config.toml
router_score = "softmax"
normalize_top_k = false
norm = "layernorm"
batch_tokens = 131072
seq_len = 1024
Below are experts of layer 7 (counted from 0) of a mixture-of-experts language model. Rows are named router (the router's row for the expert), gate (a neuron's input weights, with its number), up (a neuron's input weights, with its number) and show model dimensions 128-255. Each number is 128 + 24 x the weight over its row's rms, rounded and kept within 0 to 255.
After each expert's rows: a language model's description of what the expert responds to. This comes from a sample of Wikipedia text that the model never trained on.

# expert 3
router [107  95 121 123 125 121 134 153  81 157 111 117  67 101 136 160 107 148 130 123 125 162  89 119 160 122 125 133  80 142  99 113 140 128 126 141  83 102 122  69 125 149 165 115 145 113 170 118 150 118 125 154 132 138 147  79 144 119 132 139 163 134 169 148 133 162 174 142  99 155 124 135 145  87 160 166 129 121 105 129 188 130 142 137 131 121 144  92 151 156 116 145 110 136 166 103 160 162 116 136 120 150 166  81  92  81 140 158 145 123 131 107 123  99  95 111 166 104 166 163 153 135 111 163 132 124 144 137]
gate1 [ 88 128 103 106 124 133 134 139 119 132 116 146  87  84 129 121 147 168 147 151 113 168 129  95 122 121 114 148 136 118 127 123 177 154 168 146 120 113  68 140 101 141 103 153 144 110 184  90 135 128 133 131 172 162  51 131 161 129 147 117  84 161 156 127 154 100 107 137 145 123 122 120 164 156  89 164 151 120 125  99 144 149 128 156 139 111  93 118 121 101  91 137 135 150 105 102  97 101 123 104 143 126 114 129 137 103 106 151 104 132 128 133 118 109 126 114 139 160 117 106 117 124 149 135  77 141 127 143]
up1 [162 135 162 166 131 136 104 116 121 139 138  79 146 142 153 138 129 135 143 141  97 127 128 152 105 132 153 113 119 116 144 121 101 117 127  96 127 125 151 156 184 108 125 105 101 108 106  91 139 123 124  87 137 138 128 120 156 135 111  94 103 159 124 153 174 111 122  98 129 165 160 125 113 133 147 115 170 110 167 118 139 132 126 139 180 119 140 127 148 127 110 101 192 156 154 127 107 188 160 128 111 146 159 163 142 143 114 111  97  99 110 113 162 121 132 103 156 109 114 138 155 125 135  96 130 153 116  74]
Description: Surname pieces. Surnames and their word-piece endings in name lists, credits and tables, such as Smith, Jones, McC, -inson, -stein.

# expert 8
router [127 142 118 100 112  96 115 123 170 152 125 120 157 136 148 101 101 105 140 127 134 133 130 127 101 168 147 104 114  79 118 108 103 130 127 105 134 105 121 101 138 151  77 173 185 118 126  98  95 122 154 128 159  93 134 151 158 146 101 136 114 165  98 107 109 111 101 104 117  80 132 128  97 125  90 156 138 143 184 156 150 122 120 131 109 134 153 127 163 130 135 128 148 147 139 127 119 150 171  97 126 163 128 140 178 127 100 149 109 123  95 118 152 152 124 150 147 111 154 146 144 126  83 140 122 106 120 118]
gate1 [122 145 187 154 132 130 134 131 152 136 113 119  80  78 156  95 101  93 121 114 145 142 186 136 146 125 107 175 183 143 110  97 144 130 121 131 124 120 119 158 120 171 135 137 140 123 146 129 147 154 169 111 110 154 119 145 107 171 155 129 115 149 113 143 134 129 152 179 135 128 165 121 141 146 153 128 106 144 145  95 105 104 123 188 133 109 136 137 101 164 126 119 114  96 141 152 108 147 113 134 152 144 149 132 156 115 160  96 126  84 140 167 131 123 119 158 196 131 130 127 120 130 139  82 136 140 150 124]
up1 [141  95 121 116  90 130 133 156 131 146 172 111 121 155 141 150  82 146  92 133 115 124 134 141 129 170 117 119 119 123 131 103 121  97 142 159 117 141 154 146 160  80 179  78 173 114 118 155 162 132 148 101 113 123 138 125 124 122 125 112 148 105 125 115 128 110 111  75 128 150 173 115 138 138 124  81 116 114 143 154 100 100 137 115 111 117 137 143 121 135 182 145 112  94 132  93 125 121 170 154  96  80 111 109 167 150 130 117 147 121 114 151 137 128 151  98 164 175  83 120 165 124 105 127 139 122 164 152]
Description: Clause links, political text. Relative pronouns and clause connectors like that, which, who, by, and commas, often in election and party articles.

# expert 1
router [140 147 138 109 105 121 113 101  77  98 129 141 115 103 112 151 154 101 134 102 111 141 136 160 112 175 116 138 136 109 101 155 131 135 139  89 130 115 116 103  79 108 161 156  87 117  76 145 154 110 135 141 166 125 155 124 170 133  93 113 128 142 102 110 129 122 133 169 131  98 139 103 142 105 149 108 128 136 160  97 145 169 151 170 161 156  99 139 115 166 124 120 109 115 143 134 127 130 146 128 164 117 104  88 129 155 158 100 157 104 172  98 171 127 109 120 143 116 109 143 168 123  97 132 116 143 150 151]
gate1 [178 138 129  98  77 145 128 137 157 107 117 162  81 150 126 141 137 136 103 115 149 173 106 153 153 132  99 147  98 108  89 124 167 122 140 173 145 112 104 123 109  85 150 109 148  97 182  99 135 122 152 103 204 141 106  73 121 126 102 168 103 156 138 122 112 144 117 149 178 123 111  89 135 144 136 145 155 149 148 102 121 149 108 142 149 166 123 171 131 121 119 144 122 129 116  81 140 145 104 131  67 146 125 100 131 132 163 126 110 134  93  79 119 139 153 160 117 148 118 168 152 147 148 123 155 131 124 144]
up1 [176 116 142 128 105 104 120 114 125 144 139 124 134 148 111 113 114 120 139 142 123 163 127 122 111 126 141 132 156 169 115  91 213  92  96 165 102 139 106 129 136 119 122 125 133 113 111 155 101 133 108  92 159 111 163 105 138 167 169 125 101 118  91 160 129 142 156 133  87 119 115  98 114 133 113 143 149 158 133 168  94 130 100 137 125 119 123 147 183 137 111 128 132 138 141 147 151 125 103 130 138 123 131  97 122 137  92 142 148 183 147 122 121 123 147 120 123 137 143 147 121 124 239 144 141 178 158 147]
Description: Articles and determiners. Articles and possessive determiners starting a noun phrase, often after is, of, in, such as the, a, its, their.

# expert 14
router [129 164 116  64 155 139 181 135 140 154 130 115 102 103 131 136 139  93 139 155 125 118 142 124 126  92 128 176 101 148 157 103 131 135 160 164 111 140  89 119 149 168 122 102 126 157 140  76 108 143 108 156 135 145 112 164 151 115 137 121 120 140 149 156 118 184 127  93  92 108 118 161 145 112 138 133 127 137 116 143  96 141  79 106 136 106  87 128 145 138 113 159 121 127  96  79 178 125 148  89 110 122  87  92 105 136 126  98 109 128 120 130 184 159 146 115 146 104 138 129 101 129 143 120 138  97 131 130]
gate1 [143 124 124 124 126 151  92 151 123 134 150 131 142 120  83  94 121 127 116 139 106 130 116 141 147 121 101 101 117 117 100  97 131 130 147 114 134 126 159 119 142  81 135 102 149 128 131 152 152 148  95  96 119 114  86 136 164 123 115 159 121 166 148 103 133 151 138 100 158 111 173 145 111 146 119 133 137 156 104  84 127  96 123 141 138 106 119 119 136 115 134  58 163 138 120  99 125 131 125 122 142 114 103 105 146 140 113 128 152 104 156 109 112 129 139 138 186 144 104 137  77 181  73  85 130 130 158 100]
up1 [147 126 134 150 123 200 128  93 133  95 161 188 173 112 120 123 136 100 172 137 153 134 142 124 127 107 116 122 169 115 122 104 130 120 126 131 135 143  70 131 109 160 172 107 101 119  90  41 147  90 139 130  83 136 150 138 136 140 158 107 117 107 135 121 137 155 149 184 114 117 137 123 121 139 110 163 132  84 160 143 106 119 126 151 164 162 148 136 130 134 135 136 154 134 154 174 147 117 108 118 103 123 125 138 111 145 124 118  85 152 122  97 147 118 128 116 110 132  85 135 140 132 147 143 126 108 120 123]
Description: Time expressions and years. Time words after in, such as early, recent, during, throughout, and the early digits of years like 20-2-4.

# expert 4
router [147  94 125 173 146 123 106 113 139 122 134 123 128 162 121  90 160 177 156 110 124 151 107 115 139 146 107 127 129  82 152 146 111  82 122 162 150 124 144 128 127 123 119 126 102 142 163 120  90 129 157  91 134 108 101  92 130 101 169 114  79  78 152 122 129 144 123  72 108 104 107 142 128 126 109 101 152  73 114 116 103 133  99 110 175 120 148  94 111 122 138 139 125 135 195  97 132 102  91 130 124 156 150 108 178 185 126 154 123 167 106 171 153 126 104 125 105  82 134 129 132 119 172  96 112 183  98 105]
gate1 [151 143 106 113 129 129 114 139  73 103 147 126 112 132 144 106  82 138 138 145 138 181 130 157 129 131 171 173 120 121  94 107 137 150 138 170 113 153  82 124 127 136 163  75 110 139 112 125  90 148  93 120 155 174 136 142 151 109 139 104 145  78 151 145 148  94 135 104 137 158 116 164 133 122 149 132 141  95 106 107 135 148 122 123 141 140 136 136 109 151 139 108 116 129 151  93 161 119 143 129 148 128 143 125 150 105 135 132 188 117 135 161 159 120  92  87 110 117 149 133 135 135 150  87 175  96 110 100]
up1 [124 126 145 125 157 103 114 134  86 137 147 179 141 108 133  96 102 127  91 154 117 159 163 137 107 127 153  99  70 138 140 108 130 172  91 161 100 142 126 151 121 145 156  93 155  98 141  87 128 176 104 109 101 145 135 132 147 134 139 110 121 104 129 141 143 139 140 138 178 133  91 120 121 167 157 125 107 137 158  80  99 134 106 149  77 150 146 144  94 170 157 152 119 134 102 160 115 106 112  81 116 112 163 130 141 158 113 108 157 138 119 134 115 121 116 120  95 155 141 135 131 107 147 139 122 108 143 104]
Description: Places and word endings. Compass directions and place nouns like north, area, station, building, plus noun suffix pieces such as -ation, -er, -ure.

# expert 10
router [ 91  96  92 156 117 113 130 132 143 135 121 119 149 157 137 118 120 158 110 125 140 154 142 128 129 115 159 110 138 119 117 110 113 106 103 113 156 146 148 162 121 128 125  81 109 134 143  73 164 171 115 167 160 139 144 135 138  92  81 150 102 131 133 144 154 104 184 150 136 166 158 146 171 159 139  93 109 108 132 135 122 108 112 103 115 132 143 123  81 131 117  90 155 117 116  99 158 179 135 167 147 148 129 120 115 156 170 128  82 149 113  73  93 140 140 138 107 146 149 125 100 140 152 132 152 149 150 126]
gate1 [137 123 162 121 108 182 126 106  95 131 143 146 127 121 147 140 107 138 137 113  89 114 109 130 155 155 136 114 169 166 139 142 150 121 140 115 119 160 141 183 153 116 123 134 144 131 102  97 131 102 152 108 120  90 134 130 136  99 162 106 141 128 142 147 134 152 154 133  83 105 164 119 101 115 120 127  67 156 128  93 114 121 123 153 131 135 115 155 153 147 132 126 111 122  86 141 162 101 143 116 180 149  92 141 174 106 112 120 110 105 111 106 139 149 152 130 105 121 118 134 144 121 119 156 198 126  98  90]
up1 [146 143  98 140 160 129 135 100 114 141 174 138 134  95 141 121  95 159 104 111 108 112 151  97  88 132 109  96 150 148 156 169 132 165 119 104 126 152 120 106 156 107 117 122 160 131 103 107 110 154 127 141 115 113 159 121 141 123 126 146 126 125 185 141 155 129 158 146 149 119 147 135  98 134 128 131 131 136 128  82 118 129 151 114 107  81 172 161 110 142 129 131 137  88 109 130  86 111 114 114 138 116 100 129 187 137 145  91 119 110 151 114 112 154 154 117 134 120 109 127 165  98 124 155 186 115 151 107]
Description: Slashes and military names. Slashes, ampersands, apostrophes and quotes joining abbreviations, plus military and world words like Air, Army, Navy, World War.

# expert 0
router [158 160 117  94 142 153 185 170 146 122 157 156 117  95 102 106 154 110 120 109 148 136 113 189 106 119  99 137 128 121 104  88  98 112 137 102 147 166 138 113 198 101  75 110  86 125 113 103  96 133 142 115  89 175 153 133 100 135 163 126 101 102 134 120 157 124 144 105 131 167 109 117 139 128 132 154  80 163 136  95 113 140 154 122 144 145 119  98 137 117 132 134 124 158 135 156 158 110  98  76 119 102 112 165 137 111 146 142 140 151 148 186 132  84 127 175 156 108 109 123  94 132  90 135 128 134 109 104]
gate1 [145 125 140  99 159 127 141 169 103  99 153  95 122 126 154 127 106 134 114 126 145 146  74 103 108  89 127 155 114  76 159  84 123 147 123 125 123 144 137 124 142  93 173 158 171 120 119 124 141 120 113 149 100 124 105  80 107 168 124  97 134  94 132 136 148  84 172 146 117 102 174 164 105 173 115  91 143 135  94 167 150 120 126 122 132 107  98 111 144 143 180 141 136 126 160 150 141 106 106 162 134 111 118 103 154 115 137 118  98 157 125 166 133 132 156 103  83 150 127 134 109 109 111 131 118 107 131 103]
up1 [186 115 134 120 124 111 120 145 134 120 142 115 133  89 155  95 107  96 136 118 119 162 141 187 101  96 137 127 158 137 116 131 143 133 144 128 163 150 139 131 130 116 187 150 124 177 184 141 126 127  86 102 131 139 139 102 121 156 151 111 137 133 141 170 122 145 119 122 126 152 160 120  88 131 157  85 132 111 110 106 127 166 120 121 115  86 111  88 116 105 147 141 109 148 133 120 164 131 102 134 113 141  79  56 118 145 121 127  97 156 149 152  72 113 121  78 104  86 102 142 142 133 150 127 137 146 131 123]
Description: Copular and auxiliary verbs. Verbs right after a subject pronoun or noun, mostly was, is, were, has, been, plus comparative as and like.

# expert 11
router [121 156 105 197 100 157 136  78 147 133 112 101 133  98 150 114 121 151 122 132 144 152 154 123 147 105  88 119 162 126 116 126 103 141 113 149 118 110 118 170  98 121 127 145 135 148 129 133 162 132 135 154 161  65 101 104 136 143  92 132 116 127 127 127 114 122 123 166 113 131 103 126 115 137 155 167  91 132 129 164  97 107 165 141 105 118 114 158 125 128 103 104  82 140 141 150 120 127  86 145 131 148 113 137 158 109 137 151 113  89 103 106 107 168 141 159  74 103 160 138 118  88 147  94 157 132 126 172]
gate1 [162 110 136 155 136 142 124 121 105 126 148 143 140 102 119 106 170 144 128 127  96 165 137 125  80 126 144 141 155 143  97 138 138 110 134 119 167 111  87 177 113 112 129 103 114 126 141 125 100 166 115 120 111 127 103 104 108 135 160  97 116  92 135 111  89 105 125 140 104 125 137  90 111 113 143 156 142 148 121  94  91 103 191 131 147 117 126 105 140 103 162 130 105 170 111 148 129 123 123 109 123 116 161 148  94 102 109 129 160 116 109 131 127 138 125 142 161  76 120 122 160 163 142 134 118 141 165 120]
up1 [143 136 178 175 125 141 170 141 148  96 138 132 122 136  84 135 133 144 146 127 112 108 100 116 184  91 120 130  94 130 101 140 127 143 111 126 120 131  84 130 136 146 130 120 135 108 132  87 105 169  84 160 130 103 100  93 128 119 163 133 140 105  89 119 135  73  82 106 111 133  82 141  79 158 136 114 144 133 137 172  94  85 168  97 136 109  86 110 106 104 133 120 136 152  97 119 155 149 113 100  98 152 150 139 127  86 114 145 108 136 120 126 103 110 134 155 145  95 148 144 125 141 158 108 129 115 115  97]
Description: Work and institution nouns. Head nouns naming works or institutions after the or a proper name, such as book, album, film, song, Act, Museum, Association.